{
  "num_hidden_layers": 8,
  "hidden_size": 224,
  "n_experts": 64,
  "d_expert": 288,
  "d_shared_expert": 0,
  "routed_scale": 6.0,
  "balance_loss": 0.000418,
  "vocab_size": 9264,
  "beta1": 0.9,
  "max_grad_norm": 1.0,
  "batch_tokens": 65536,
  "max_seq_len": 512,
  "train_tokens": 338400000,
  "dataset": "wikipedia_en"
}
Below are experts of layer 4 (counted from 0) of a mixture-of-experts language model. Rows are named router (the router's row for the expert), gate (a neuron's input weights, with its number), up (a neuron's input weights, with its number) and show model dimensions 0-223. Each number is 500 + 25 x the weight over its row's rms, rounded and kept within 0 to 999. Numbers have three digits each.
After each expert's rows: a language model's description of what the expert responds to. This comes from a sample of Wikipedia text that the model never trained on.

# expert 50
router:477536467462461496477529516465501468483518503507484482496500516515446490489476461501525527460530551495449495477495517494482467500492459510521483498514512473484480509518508485456536498456488513478485471483519431505533477537520503479509515487487475529521457508473511516514518532504580530508485445504419454498472507513529512557493484496480529488491491526495538468474499482471508500505485510498511546521464524550558482492483491511509461510477531448530490491498501489505534472485497481512473500501521471488459510492491520480517511475514500473486486546491475505515504504505474495485459483489484555445503498488506483526521489510501515529506495456513501510504524517478527532527540
gate0:521491518486516476539516482506507499545487482503534497499479511515548470492516496490492486525518465488511511446519504505485491536514513500496458424499467496498508452493547510508530489522507472465483524543500523509588479531523460523504512504525516522492506539518472497487490520501504485530479498489466490459489506524523500507486562495507453502502531486529526492510518531501520488473565464501507560489540527522501451493484535502477496540523529532502495509504494460497541511504498519503496494498534481516507523520464489458515500514461510471529523514518476502518492470560504482468504465537503521486469467508474537516517480534496468542481459525484505523492454502532502481470448
up0:521542496479460470523491501490531500503518499488518467448515521484556516484532502513529493494483474502526508482463487513499513548495470501457466473503492477465512475555474484506549522448494513503521491516479475485459536505469532521522532495526445530549531479452513507529503461508464511526484524537555504503490475515488483486465489469511508476479487479506512517504448494513512484499515509535501527476527458516483498510496513477525520463487506470515483513524465470539483497486491512518510482463487517480513495493487462484561487492559512520534508492497485486548483449460461493528490498520468533486484556495510463494528519525508487498512488548517501483463511502487541523543536
Description: Final or near-final pieces like en, in, ois, ian, u in words and names, e.g. unbeat-en, hero-in, bourge-ois-ie.

# expert 0
router:494517481501484517506496503473483500540519555489492510552515503518442447468460431499519513483478503469463545523492496496484495517552503499501485499466542480440519487521516490478536485472461483492465467485531458512502467513497451496529524481511488523486467479512549512500494518540510529529537470503486484514470514501530529491479527501500507510489513559507557447469456485517479517498512505486521497484512540513552490480506486524480533475494507483503477548501457519513497496474487499534447518539520481527496516504505497480462485474504521475523482560525456526500466513515475497478510490502495504473486490465447510494516538494520465545512496497515484517489533515507472481491507
gate0:518514451497492511496503484491506469526504493491515522517498508484518434557524498500528491496478503496475503453491499436526532489445532499481509530495536529452471471509440475512464507546519512473498511490535501525484483544562522496505467481491554529528445524514517549555523549535509498465475516496494477466499490484480546492497516513521533491525486475521500470463504480476473518459490486515536457514511500487472503519454479500467498482500500521514523519507477544483477491511496487502505489520493512499493454498495486517496475467498516509503513500559483505543495510526488493493506501529502504474506493490470560491445542507498472530493472514460477479534506476464483517540511
up0:507511563541515527533485473508481533495477492504521519511481528486511506544489544504479481508467486493536500520467500493499523470473515558495480475512500500518493506505474486443515537509508510538428493544495533507512541465467487452470506485485462522524550511485425526513485479530496494494530476504518517542498543523493455510516482463511484484516513517499458503483466522535468499523524477524514548538492497490470457484464493530525537490513494486485490539485521486488518476503483530489518472505500520501518538460480490515504481511463476522450485513502500495513531486515537470502463463479492507461490480551513508515532482476532518490507488479497529521438492497522483495451494
Description: Demographic and election statistics text, especially table pipes and numbers near percentages, population, households, census, like married-couple, Total, housing.

# expert 36
router:468510502488476532469510503519495467507510474515473501514484522526453485498481456519505521484509519488475476504485520503503476519508482501537480480514522465489472497515527500485558467467489524521495482493495487484491495546474492487482489464493451513546460527479499505507490527492542534516516464517415442503479508522525497518487493558481523491481501489488547489494480506492468503506470501487522537519464530457549487469474492527487504525489527417508488498547506484485556475476507478493455535513523482504520493482506538491500495500487504447482489543487444515510511477501478529490503490513484533423469494470502514525508531500526497545518489457523520509486503531499540511466510
gate0:465495501498508466513535496513571495539492483471542504483518471483427466531549529573492507489490505505525538501469469501528551542489494490520532518549522479503500513516520528505529493476537477477462527481497499495566490520517511557478536488532507504468488484512453521454484501500502536516478477487480530490537508489513491508481500505570514493505512495471545504513497494486505464504517473492491497509522530463478483490525474494493486489542529458486550518475493512503530506498502450513526508488479494526473535461512508485520501497514490484479503542485515479493517512483502504489506507488446499494515500520469508530459484569476500497544495545517501504452506510509468480486484
up0:564543460513483506522515546515469492493492464466463471469527504476535507508506495531492459524498485513521507485537482534520475527485493511492526442473513483535498533492534496503527528479490465500481476497512508521514451498457508501502480479495489501491532502522469518510487490494502465533480535512503480480493479494481527504488529491483483495475551478498521475517437486493477477535519517445481504530479533523490518515505534444496529486516488528531479523463503491514522494486495508494490531434426465486544454478506524496528490513506508529484532486503446553527498461469545484498533455488543472474484515486518492491517504506488499470492482532487515504476456469499501496543466
Description: Middle syllables of longer words and names, such as et in Georgetown, ad in Trinidad, and in Memorandum, ot in nanotubes.

# expert 48
router:488534486475491535501503493458473476521515550499484491519534540502489450499520437516540503509487530404429528500511498510539468472521482475505485487508489477508490465514538491502547484500493509477470516505501450503527501532508476489507519508528503473521481495494501551506519517490518561510511487463468454541513524502525506517487529516461519523464569568462519498484493485484493533498496517457487489525521526503500503488491468525476491512541527462509471508481446503525519461480507480506484532532484467511492508496498494483514517507521503480527497521503479502508516480500505511510545468491475512461466520458451517491495499512505482534477506475499529474511529511511506524504548
gate0:497514519512506496482501503502529530504508527510516533476512528518492502477475527529489498529531477506541522484518494512529515554433545468506486466463530511487520534519464484442500529512544511522469495500500517477486506523486459501435483498521483541528537474497505472477482467495494492508473462489491497527521482454495498520494471458497490450500521468525516463463477497492446475490500517445494496499511455500511493541532574546538506501450470508493493504521543474465490473483450501505482504495519505520496490506543476455508513505502494516441483485517529481486486490498519491488504519517531500481529499492455485580483495508480452460499516516498513518496486476477512474502495
up0:509521560501481467487478515453513490478466478552486531474503548448531528498501469521500503506539483473479505495527502517506469527511496483503499515510483402523493511518523495508533522520500442516467510514510538483525507499565487503474503506507488531514527495479495517483489503512519472483523499507476560479471471530499514416507523477516444484479535516484499492539459487481490451463495442514497487499502470502527458518499498486495536482517518459506465515481470462523519506501495485501525520515488464490496503516492457502502487552503521494489483514508556514510492531522488501512457521509463470503521495455463508456494487466488479484497465522477498487468474488500525497515505
Description: Pipes, dashes, and numbers starting new lines in tables and lists, plus naming verbs like named, called, appointed, renamed.

# expert 12
router:448526527460474503480523473515524495510509522491516471522539515524442488517485476507511510453516506501496514504488528506518461520492478480523475484524529512481491486523499484493543500524497498511484492497490475483469488542473477497522469489532491519508484511488516474509526510487572516546559459509385475517479528490534516505503473498476516499497508518494523476481503472508482494497477511496515538483476519512496463475461506531497499487527546466519500489519452465506521463472505487499521541537561485500514512476480536458545515510495513468461496562517450520501497472519471518503486479517495508473497471475515511533530518496528531507492493465515530547490499539491493516468530
gate0:509510507522534485484473487471530448487549511474524494526451508500525538503512509480543515513508467502497473527502477437471485444492478502507496517514481535476507505495484528471488548466470500474513495494495473531493497513463507462505525496467499505526526461463511467496542463490518512513549513481505507552478575468524508538483475535508488482515511461520492501515483483518540492469496496507485441477506507479473502491528500510509507506497458461510486486450514498479497472472486510485440517474484535503513535579528515477512479518475502545518458463463501491553478489453485468499520486515518481520508463515517511481488512471499505488490478531464510468470496512516527510509529
up0:478514493452541502542525450491530544513519481488509463489479508503532517482499518483540521517515475511513480511502455507506513515487487439512496532516527508471454514499491484512470501535517538481472481510507493542503519464463467555516471501546488489548487531512505511527458494489524496499452491474466495523502514468509477506523490473481547512495509515474505460489544484501501491514542519498488520483488445487508467459444474513514500517508550449453536478472515502532488474516490514483491487457540535475509517542498451510514497499488490484497526518486476506537493478510476457523521492442467481484486503484534469505481536522490476509491499553487508490511489521514453463520466
Description: Word pieces in the middle of words, especially f, ff, b, st, est after prefixes, as in warfare, ineffective, prefaces, longest.

# expert 55
router:458485478484474492509502497485523470517543546501494502536515516514461467493501446509519491479509506439435529477508518497516505537519458485516491494506514527480487464523541504524516499469508522491499500472538470524519508529475445508501512477506464518519488497483533525517533499476567513514509477476403479497496519502527526520470523515465533502468506585473535466470462487470511529516473509489543490490527531494551476487489482528484508531518518499507491549496449479498507470475508478523473524523522511509458521471508504483489510529488494491503467503512504552494513478502492514519475455519502527472474500487444525510524518519509485528510520475498488503540502494495507502490485
gate0:524482518531507506509459512444514506486481511498489544496520500480466478495449507557477491508481497520490495540470489486470527538497549503463471446473550508478472487508464508446490522495493474510501495481493466522468517489516447536491516467493490500469522504470464486558449453529498505508510520514483506507447504455547546482466520471512482476500531543507507522432453500471442481521516504501540511512535504485501507491477497505472543489477498489495475513520489479472514456479498499470495487479491470500524473500492464494480541475464487458460490496479472482486527488489510496535495499486548467482531508483523500491539516460512498492479497488521517510510469474491466491499482
up0:486455510496506480519485490541499494483486489518480520474482500476470533521484517484494505505502509498454476548519537506508478467517459563541519519525510492504493510500490533481487480515446544545526451508511507537513466488546494491495518500481517466474475504475496528499521487517502530466501505530530484508478506521502484501519500470502505507535510488503487516547486466500450454509451509508521478493502516482496493483484475494489487478546509510494494467504494500538483526544535457494503489435462505533535449502481480540499502526519488481520436498484481496500484504558473497484470528484492443518531520489503448506548513466495504509479501439509492438454479463521520473501532
Description: Articles and quantifiers like a, any, some, other, In opening phrases, plus pipes before numbers in election result tables.

# expert 23
router:502490449515477511478471490445498434515506524517501486525509503501444478509490468516534521476496520390472501486502516470529463517504486498522468489475538480510477493505509493503561483449509494490518518504541487516480480513482471514508483510477481493483491490498511529521521495498538500534533490457410495523483518510576518502466524533469492486463522539485533486489460478490511510504481521472532496489478514509552478479509463484496507529493543456541490497495468456493537462515513489513488519543520450481494501477476512506506465520465497487519500520509499500551515492473490497507503459506493507454497499476489492504519518527489508526516512474526493526482512519478503500481514
gate0:481497501453494451520487451506531517532515480494514520487454533513496490528414511499503457497517517502491515448491503512465502499537485516501532471463483543510461476484523491475506498511488519516482542531507464470478506526471491461491510476529504514506514502507520498544532535505505484500521516496476479469515488475482517525511507528484507513483507538506494508502526487501484546511493510503506526491470509495444504497482527525457502481501509507488467480516492497548513533452454493513449513485499465494516496518502562455544454499491536468536479514452499560505531496495490493518456481496512492457507502485503500468538465489483511513517503494527480487486505554537503475513590
up0:478508555502502459514521472529462523497487488488501549488513492507501512509519478482459467490532468473539524538504483503536497507512501499497509509526497454525556544514548500473541506488519473525477487534521531512528520517467491518571521507538516529484498511476510480491482477477528496483493514478489527518505499435494508480467472434523546462497498496462512482502492539501493487507490506506503526501547477513515463529509474491527528490521494563451468499484489484512544504471486504501509502504506488491502497485506507504490485472521511512470540489459478516486453500521506473491532506453476496465481517493462477482535543524525485467543496513524509545549457498508436476525484
Description: Digits and tier letters in sports, dates and tables, such as "Ligue 2", "Série A", "Class AA", "August 7", plus Roman numerals and "Cup".

# expert 25
router:488501493473473513489482489469513482516543518496475500524508527528482467502506455520511503456489520399458520475521473488513485517541477500508489484517523484487508497506508485503506490477465517496518494512523407500509481556492455515521534501514507482494471516523526506497530498501518536517519453479413486511508561513538497509461539490479507514465550562465530487501473495485492547507477523476480504493501527492542488495497480508492498517535538469489513534448438512512526451479516474533507532529534494515497526516471505501500491483501525459510482516506479517521499487501493500500504454489470494488475499467459538496497519504499508494493502463511527508518507524498482526491518
gate0:492475527459508493485475501499476477508467508498462479539509511534496477497503501503488509474518501526481510496519528460561515471477494536485500530459558517500473521485457511559530506493517529499490517488503494527504518497449478461537472503499481472496493508448505518517503559526533503503512530492485485517512473467509550497490479513489489459549502542487468507455492540504558491461498506505511513542510495496447518466512497490458493488467509525435496494520507481552542513503519509533497509471502500490462525460492492516521531465510501495543465537512468525485491522471506483461473477528549526476480463510480479504505501518495458478510470503530566535475519508524486491501500
up0:478501499492520479469546486527476513525474502502493533481460477477493522516495501486490459499535516522529542552503526548495476477513504508521526495497510483509478479469486500502526463523535493512478515486567560466495514506508533508458508498511493561522510479469484506512479504457517520527502486486484541479484461495525518493492465537519526501475467510531497485474519522531467428520525506545532456531516485508540501492513469525527471494492472500496496489529522508460490510510472509464499478526510468484493456484514516466499498493490500571461487511506542480526439512484489480545517486488480491490532523510471477502529479495443481480506535514495489541489461491473531445507486
Description: Pipe separators and blank cells in sports and statistics tables, plus punctuation like semicolons, colons and arrows between entries.

# expert 58
router:515511448486489512495476502460502484503514543510466490556500511513478453496488489521533518453504521405445510505498538483531486491535507460500477496493521491494470478495505481541546479475507513509505515462527433526494474509484475510490516487483481470508472507490506556528509518469563529510512499487462457502493534515563519499471511526468498506477520504470527487458476457497515518507495497473501523489500558507534512514510478559487499508486520462548478520494491491510525488488497491526452526504528480487497512482510534518506474525511532470501499545515505509504486502477487477505508449532503539484473484464446510493520493531494477527495527479504501520490525483479546521482513
gate0:501540485485485489482534518523498505499528496457458465489492545494507507471479494474530473516501500514494472538507513504505544536531523498535477482548527556498524488534507513515477501513541493448491534489498529515506489491502527535520494515506539494490474504485542480484538498530493525470517482497526456510507538550523485553490546508517521533533493520478502477507483490474519512465512470500485513501574489481540471516464473485481512507509492479473472549531440495486494516459537483478500525482539510485527485483501507486499459546493516511513493500514513481490542478516546495485560472478495440503480506510515532533510486537514486501505444530476521485545529494534468499533484
up0:489494503479502479460457483471530549503508528485514540481466517519496534500498501526489542485488509511523468468539458501488478494545484449457523518448475509467508507479466464502525483490504428493511546522521495488507546489490484514498504522488473530479500477517498451478516477503499487485520489523493541505489477468515477510488524475473503425468519499533495517492515502463489469473528472440492506485461507545525501484505522517518482536485519494515455495469534465506479493539484538556527500483501501516480531488494468475539512459518499494540514493501497463507461521450472482506492542511480494510506492485480446520528520513476496537509511478507509496455510467493542524461494
Description: Head nouns ending institution or place names after a proper noun, such as County, Railway, Museum, Office, Department, School.

# expert 47
router:503515462458495512482512487472506483522527518515512467515501525540475480486499450550533487487501487395441498471498525490543498470543484464483500488463506521501468491497517487479508511490516511451493512514524423473472471531529490543492476518493496489487506511492523519495511529495512512470546491474461472508471537484525539543491534491496494508485509514474516497517451489502478522496471526457508503525479569569558483486513487501493483539526509457504520528492485514518502476462497479507499513518507450480508502496482500496528506507531510474552487529530483534509473464468503501519509499515504512479506487507460538507525486513493450520482476489528505495521521510502501523472490
gate0:478499509516513495534456522495520482506496476487545532535508481506524513478474501477492468492484472488513529482498467450485472531516482472545488451488501528520521483542473467468495534444513495499486544459478495462489500505455498502461446485472455470514441483479509488512508486492524487514534524484462526450472528496508502509509485508502514454509509488497503479473512481504532526488472483549509551492478534494512519507487556526485545497529516517527528528489473480488479494498486475486444488545508500482504470512511551507504483500489471499510536465517516498502539545517501476486508548439548505507494476504419508509518483483489462481479505521518523498487464466480501506492508
up0:519492466502472471462506456493503514442514513472470486473496498464515533516492480493509516509496522481505492467477514493508542517511514503490420471506501491495458441529528534548485498509511535487484503500496488520504478493527511461511469535520556489499499483468459524487488480496491533478469526489530525548504492493487503488494502487477493520505498498482485490499548454469466517527499500484444519538494541506511498502533528506519512586490528447496478515518531495515496485538501481515538540469491500487474517510504458490486512503501554475482503473488500508484457501508537493556531474528481536489453553516528556526502504498503525526486505488462478493503528502539546474499478
Description: Field names in infobox lists and taxoboxes, like "Full name", "Species", "Genus", "Coordinates", "Written by", "Website", before a colon.

# expert 29
router:484529493473524501496526481486506451532506520523498499499517532524467457546509464529501504477480503506487505498487519491509501538486474490517492458490523490493476468510501509526561491520464481488490491499492477507495477533497469518498501462546480554523509462475496536514527525455550530535504495488395489510499527499531530538485528525479513488453539456511536492504488499493476508516511505483518511464486543495468455453515494525473491501526535477509486521492468495487567469500523491500477522479543491490503510478512522491541488519509508459456498575491467538523469490476516509519494503484486499448457469512509490544515513512528497513500479470498509512514498519496499550511515
gate0:471440438563515489498468540489486498528476501497502508493497555502522457490526507520496489555486472510476527483502511521445523480538506508465468481530506517473499529542531494491452476530536482465512484505520528504488481480517480490527489509496499516508496469522534526511523470504509533511482557479524489487518563516479537508507510471474505477509520477526485480473479481522473524467520494451459458530568483487503501504514523500462481545481503506496562535550507531512493506523523503503493472486473488447504526516494495506505491520497488497469448507489489482473512461456514502518524484514470487511511487516495505541538470476521511529523506476466513546498503487485484516540497
up0:469498531533490525507534489472531466461511467496537505545481450536493574539417509491458521496549508504530489502502511512507496494479523489469464460490456492506513476493519472505471528495509484545504503518496508508514516486512521463497527471484518509465504441496496489468509449487521516475510493505492530515537491488522502504462503503490480512545495483548481521522480499504510498494503503510531516494493466496464478498480440507497471527466463507507494511502517485471524516526473516435518471537529493537532462559468454509519510485506479524466515470491500496511505503471468538501477468510461521528502536490519485521481514536535489538473507474529527526505512530518510492479538
Description: Middle or ending pieces of common English words after a short first piece like b, h, w, e.g. she-et, h-ors-es, jack-et, w-heel.

# expert 20
router:451530467515512510514524508440517482505538548514465514510504522456431480506518493511481535480471526460503535477512491466510494479531484489521483497512504500487498475517516485508568499446484516485490509475510417518518485546487453517505513537527479488498485508482528530507508528480532555511552477490502459510503536512536518508473539502474505499455518549495529462512485503492491544499479507484514511495512529475494492498486446524481497527552526462531477530496454481520532438505497480520487512513526481503475515487480509482528492541520497485508481506522469508532502494510510489491523475518466521469455502469478544483502510526525469527487493475517519535503524507517514506495528
gate0:470524491490498509501494463468477475472515523502476521494529446460491498491484503468497470546525460513502511467486494530543499501496487516452535459475522547514482475462488526487487521518531519511536513538507484534503458492542501457507526538503516544468570450502480459474542494493501508552477434477505475477493539485499484494466547492477505492484492493527480519521484503491529548483500524502488502527520509495507467487507477497530494492487483495505486483477504482478494469469440488499469534511506483483536447511511547509497483470498582502505529503504504530512495520500504485483484511540507487468449435496509521480486515496477486507501457497491492486488530538536516490491481
up0:532499492512487561536503545527523476479497485467501474445474508508494537494480507508489515443498505484491512504509495492451513487502489533497496526534462462512485461511527507494505483489462473542490476452494529476468530510475540518500484527491471487499467519537471502504494507515513488470505533523498542502489514483509508503524456500474495492488512529515495456493512491480510493550516466490519470499477487498484514498514539490499498525536509491511537491527519535505520518519546483514538452481514523499529509490461395454506476540505484549529471495495513502459514473500551526516467499490541487513509554529461488506531516483470532486484518507515527511465528469453502485530541
Description: The word the (also its, this, entire) after prepositions, and the space before a year after a date comma.

# expert 43
router:440505475486470489475510484479515491515545506530488497523501498499443449483488444509490493497482538417476491506492504509496498487477524468487493488502524496495480472496543491472541466504501513493520493506522488517510473523466472498491503492517478488564471506520497560488505539481581548515503500482385492516488544504520514502494507522468535501463520488501559473485498498514522513505489486491490533486479561499545457482523504525470485534504537474516513501491516473509537483492521483515478494499504464461482505490484521503487522488504490481503508533505465517542493518515496491505509519492457537453473488466481529503515526544498479520487492461499509492514499497473511488516497
gate0:501465505515508528523452499494473498464514506509510523469535514482489546521508521488549470490493510507481492490463551524452511482519489540488529493482507506489482468497499477480499528520467478530483476542532521440542468519502431514491507510515487520506520482500537501514549498431520497503483507496487508490521509514512500538510528504491497536504501520502518466499539521469465528518495533487502498485501475545479507460486499510519481478524479529504545523488483520485542500550515505516486477559487538495475510495483521483525464486533540502477482527498527576458531519517501493506453517535479501497528483495431450510541501534467534488480483466510515525510503503540474495486519
up0:501512499484480473546525499499541479521521507477488502484501480490475514448538457468505473493477490513491516498526492501494501533512511491485510454510494509508492530522524534504447549461479491511462479483498451512471513486476497487487474505476490537517467512468539526505483465502460520453507490511505475477491458491526482444458519516513490495502481507494497516546485466465526514545492532542471479464503503500520490409570500489492479475455504471517494498498490530537484512460489550522504482465487529499516506507502521458489502487508474454486517465463502495440490483491485530549458518514501529475504477478497505513528497490511459451464506515482483535498499493521486456535496
Description: Middle and final pieces of foreign place and person names, such as Kyiv, Zamalek, Kamloops, Mackenzie, Rajendra.

# expert 51
router:475497484490470506477515521460510459518514526508501488522516525525447447497492430507493517504526509414449527494512504455520479522526491501511487488479534503481494478525501478513546477465492505484478515482527433496486487511510485496533519521524487483497496488477509536508529521498550524517540473468423489513519513510572546517482505504461518499482517578495536494440488499511485528495484513482526535479514520517533475483501489533487523513510548491501478552504463479537520470488510477511483523505516481499492548473509513503510483520486515469506451539504493500515517487470497515512495463501499514477497476460450511529523529517506486518519520494493511538507486489492494496490503
gate0:471519471544573516538484512497464489437528491517476508550510465476483500473507501523506525531461517493470472487495513467489477515494500481485501493509504464485479491499489493462489450494468520493469464526472522479517524467525466513532481459471517470493468496528479488488424482449486516528552492466517482517501460517513472528490519501487466508505486504494488501506501472452507522511448532499528515522520499485516490507498468522491526464498548468509481456498515493548544474517520532487535500478502469485512469482459522443499481482481489487483505517485505494488495505497501494474466533519482500480526478511499515521521448554511514479519526477550529517479474527545493486510462
up0:483468508471493492501476488492531514496521497462514522468510506513537506518516498513477498496533488549487465456492510495509524542548489458533522489522453540523487463488525514536533531544488455526549497533482441461463506513517515514536546521504497517456466506538487535493566524474504470454498474528500524490482508509484552503506534527506491542495529484516484476489496512515526507490498486484543514503464532499536505496482510504518490549487497502508470538502485486508496543524448479532484505497500502444498536500537506546534470498505506497505512496505478506473491533513441506520500487482545517503521500520514519514522484479444478542519501496504538472460487502501512556495487
Description: Middle and final digits of years, counts and table figures, such as 2017, 60,000, 1069, 556 households, especially in election and statistics tables.

# expert 13
router:511507507462487506491512512493490481527509525531465457516490523486469439470490468533534497469506536359450500492501523501539482484521476500511488505517521513502468461491490494488516491465518512502485480512552465490503465551496479521495516499517463505505486519496517516520492496521529513524530488500408481507479527486544535511472511536515520497469523568497494507453474481484497523497466525469503491499511568504540493495516454478492509519495508477501500529491464510518519461483534494500494508520549485504509520486486514486497502482524524479519483555509502536520486468465506505498493469514471479484517502481452495519509493527499468494481495480516508515501488499492494501467511
gate0:483508499498495520513487480478481477483511552463507500452499516460499484527510437469494513515478480470481509494504547490489475545470476513563476484513524526506454546518546511470480520480483456488470460500520526498463535500477441494470440483488515498482507479474532518480476460491524508503501448481513492478526495493488523465494501496497507474494480516479475525503488504476508492495465516482511476522525504539470456523495484510500494465485473484478486532559510532494560530460490483454537543539524518518479454482457488519520483526463483526507482484471531533501510521487506502460508482496508466468496484531492511470456481542540472510479492487523501503530523485522480528495487
up0:495482504485515483511529460536494509536488445527478526514539483565500485496511499491490526525579510510502529433541484517502557496541490500484512500523515446480501462492518494515532482512503498510517556479498465501522496495573516504534534507518496556519501492510481494552507533507518499520495520523512519515544509496511479521508514472500553505515520503522553467483499499506510503498521522503459536485470497475506491535467532504516502516496545493477530470486495481540510469518513524536464487460507503502528552492500492481515479468500555467480499508516501489505526521521524528534491509466472522487476536471494526515510534487487522494514477495464529484475485484471514433508480
Description: Closing parentheses and header words in results and election tables, such as Votes, Candidate, Title, Result, %, Pts, JPL.

# expert 1
router:493486489499486482487516516474523487530515507521488517533474507505455463496515466519501524462467544393439498505494512506534466502518487487496479520497491471517487495497502509492547477466489483487501496505538494499506473500522479524495513506515486517469496533487479521503502511512553534547515494474400490519486502504539556508459529482489513516446529554475554500481485475492500506475472513478507532500474542505541502483542472502452517498495534451540497515492477471509534493482498476512477514504526473519492534466500522495524493503492505457507472564492529489529497501470509481508485471516461501456502484466464517502513524536474512492497524497503495504503507513518512499481538
gate0:455518478499507479512544510524495503553529499499505427488472513516477505466530481516513490495477499454500496490456497480458536524511470475541520483546506498495516532527535474466469514475554456502472492488480496494458544494501504496529523465473519505543467522470511512489540539514483532470488504469492472475491490477507523520491503483500508499511478505520522521547501502529452511500501499523479458509539568540499487493506529482488486479510489511490498522442488472484512505538520485534461508498528501539509479497507509499541498489551528494521464484538497522539497527514497545509463519476487502469525484493527494560476511551531528479514496471481489483485479508462490526455470
up0:520499510489477513505528469512511517470553528544495509513513521505484548489484477499557474480537478498489558492511524520474504497511478491446540507519482471491506494522482513537494479513515573513466485514475474496506478532502510534524476500473490536495521548512485451542509505510463511503537509480515497509506504466484472525477508511482496452500466546482496492506483554507517526523520505522450525512515480462531508410492490509481543493497497459510528468488512472489479516500522469540487496523494496513528484522492495487538490501494507500488468508517527492519543527508508545505480516460469523471530510547511493505437516464531504456544518515498480515513469480520556500469499
Description: Capitalized words inside award, chart, event or organization names, often sports or arts, such as Football, Albums, Night, Theatre, Film.

# expert 33
router:447515489474496489500517475475521481496548489525490485543528525518471451525511457513511512465502508423481511506469504476553469501482510475518476488502542497490471485497508496513537490515487498510498489527490497469520482522507490513508492491516499462495496485497520519509499500483577570557491490457393497500494532497527520511471502497478542501481524491513530482462487482518471526503520522487495526496498540551507473498476480496504492490539546469513518491462497493501545466505525482514490524546516469485513514495476523494498495521503503459475471538526445515532481525483506476515497515523469496476497493498461537517529508535521488536498476459546492535490492511486489509469524
gate0:526467530528492490515478521451513448506501538478517503510516521561517492516523463531487500487488541516513539494505482502503459533532487536471522509478535466503474473535494490525537519480466493513501499544479491482498484516533495545535538541535509512492544469507495505542505483487479515512516514514526516505507528527496528517484539505489468511521517488494529506489475488459455496481484510451494489454536504454495505472511530497460524462525538504519510523510453510534503537565516515526511514532495536504494542466535462509506474502533488446515488509505511500497527505466485479480490492497452487511477476528507471508498476479474492535466503491470515509449535474454495530464548
up0:500483465486489521518521509546472527485471510474495523526435481534491520477498508512525534506553505507475515506529490511462545505504469496512511483511525525554481524461505521533540453501510499523492476479477498462508499488486517460504470496508480498461483479517489485512490540507478480486488529500519490532474490543501529486515498496462540519529546527476501540484510540496519551481500484531481504517482491498508493496501491509542465491464483518455536474470527467498515492470492470540562481452502529538499516513494525468521498504517453573509477474518486536449480527556508523517481482458519511481519487494483459473507491511510538470520502498495490519556470478502480465530487
Description: Single consonants or short clusters inside foreign or unusual proper names, such as Oswaldo, Bradshaw, Siddharth, Irinjalakuda, Al-Sattar.

# expert 9
router:467514466469458504474501501453494487513512547493513497528503504512472452533501451503550487473496503454451514482524518493529478504517472512513486486502527521504496467509542489520522477492483504447501492472516510485501492510516454500493505519515488492481475485494513533490490493499545517522514488498354502514512504524546543519470510493459529511486552561457532494501470506524500533498476519510522521472506528523510498458535477526477484503511504472518483501520512451508526477457526487509515530490543504492467533510491520478522512515522484463512482535553492522515503495521513496512508473512501513455506496483480506505536493527514499547487505467510517538511518534487498483486516
gate0:564509473560517536517551466484533492508453498493500527486469477521478510490486500493499465464488508509470508536507470487484543519516485481517460462501482499579500480510479462479497447513504509544515496541535497456470500510500470474521510500531506471538475516502466469547497491472496520540526488524453515535477502454491499501507502516524481503490496510503500515468478508479512512528505504489542482495460498496502457501504459488481505482513539464533508497500515495469533513472532512462531456564481474490476522456489524488495457509482495547462514497505488482470500522441508492501527500508543519512498528500511539480492529498517487452528499486511542519462498515539519471506502
up0:530466470506497516494502513506531512456475536493525497532491525495522510492495479501522509506436533506473519451487515506433527471520516495505532506469500518506502496446499456484511499512432515482502477512486476501481474483469475455520540499495516500521462470520515560473504479482476529454480498499533529500479516490494483496540475518502495489508562477457494465489508491514529517512478487462532480547507517540501513476546482568510507501489479507497512501482530489488488490459533447513504526484475526478484511460488534480505525484509495501470546496534508496478494521490446504508460526494507514498496521492539496499459491511576510491469547502486489484539522490542549497521499
Description: Word pieces and digits right after a hyphen, en dash or slash, such as Telugu-language, Right-arm, 1998–99, 2006–09.

# expert 32
router:460539506482503496491518500495506457509490507508503477502477546476447484484450477499510498448465550453475482524487513488508475476511491477524466478509517484497483492493471503475537500507512512476498515477503461489496477523469494501527493485484480505518451531492518515527521508467546532532517451508379463518475518506548537489522501507476546481446504521528571504493501485496510491507468491476501499511458520506564470479477498514506465515473535462507476502477518481496527473476515456507511532490506449486513511488499535516483518516496505482497479549493459525531490490491482499480503464513521499469489499446500513528499511501519469515511488468514525536480498530486503494474517
gate0:526502495461453464539531528464505497506517489482491526497508524513466512514467489466519498510520493519467427505534488516494512523536474497456529472493512499504505531513483548473476473497497546492515510506516471483484480506502530448529483540522493518465508465509517527555496552443513542491499484511466473498475484458500467497526481495470523516511496502483518503508480498452486472528487509511518543512491487478531538462500432498472506463478488490471459481521473499529519485474481517502525462471515490535512510467522500519524489512481518525465475488478524563471491507514496480489497502441540493536497480513482486538494491492462500557487470510539509547536512487502477491491465
up0:475507494460512533506463516467509492507521509503486447500462481515537509532504489532466453540490503494541515462517547456468494514514503526500496489471479474481518480544484525527443524455500531485492481531479454489517545490507528484491480545496471496513460499467541500498512542503508532523443531507513492496527451453514521503491462527508499470492496516476510491513516504535486516555499484486507485517557470494525491527423509487485474476505508495445436488538517501533528536482487486473507485477505490499468498480523486492490535500519471494493502460507473522533495520490510534508474455512525522492482491467509520480536532489517496465518529524499506510538488499475467517463510
Description: Word-internal pieces with m or p sounds and -ation/-istry endings, e.g. cas-em-ates, facs-im-ile, emanc-ip-ated, anim-ation.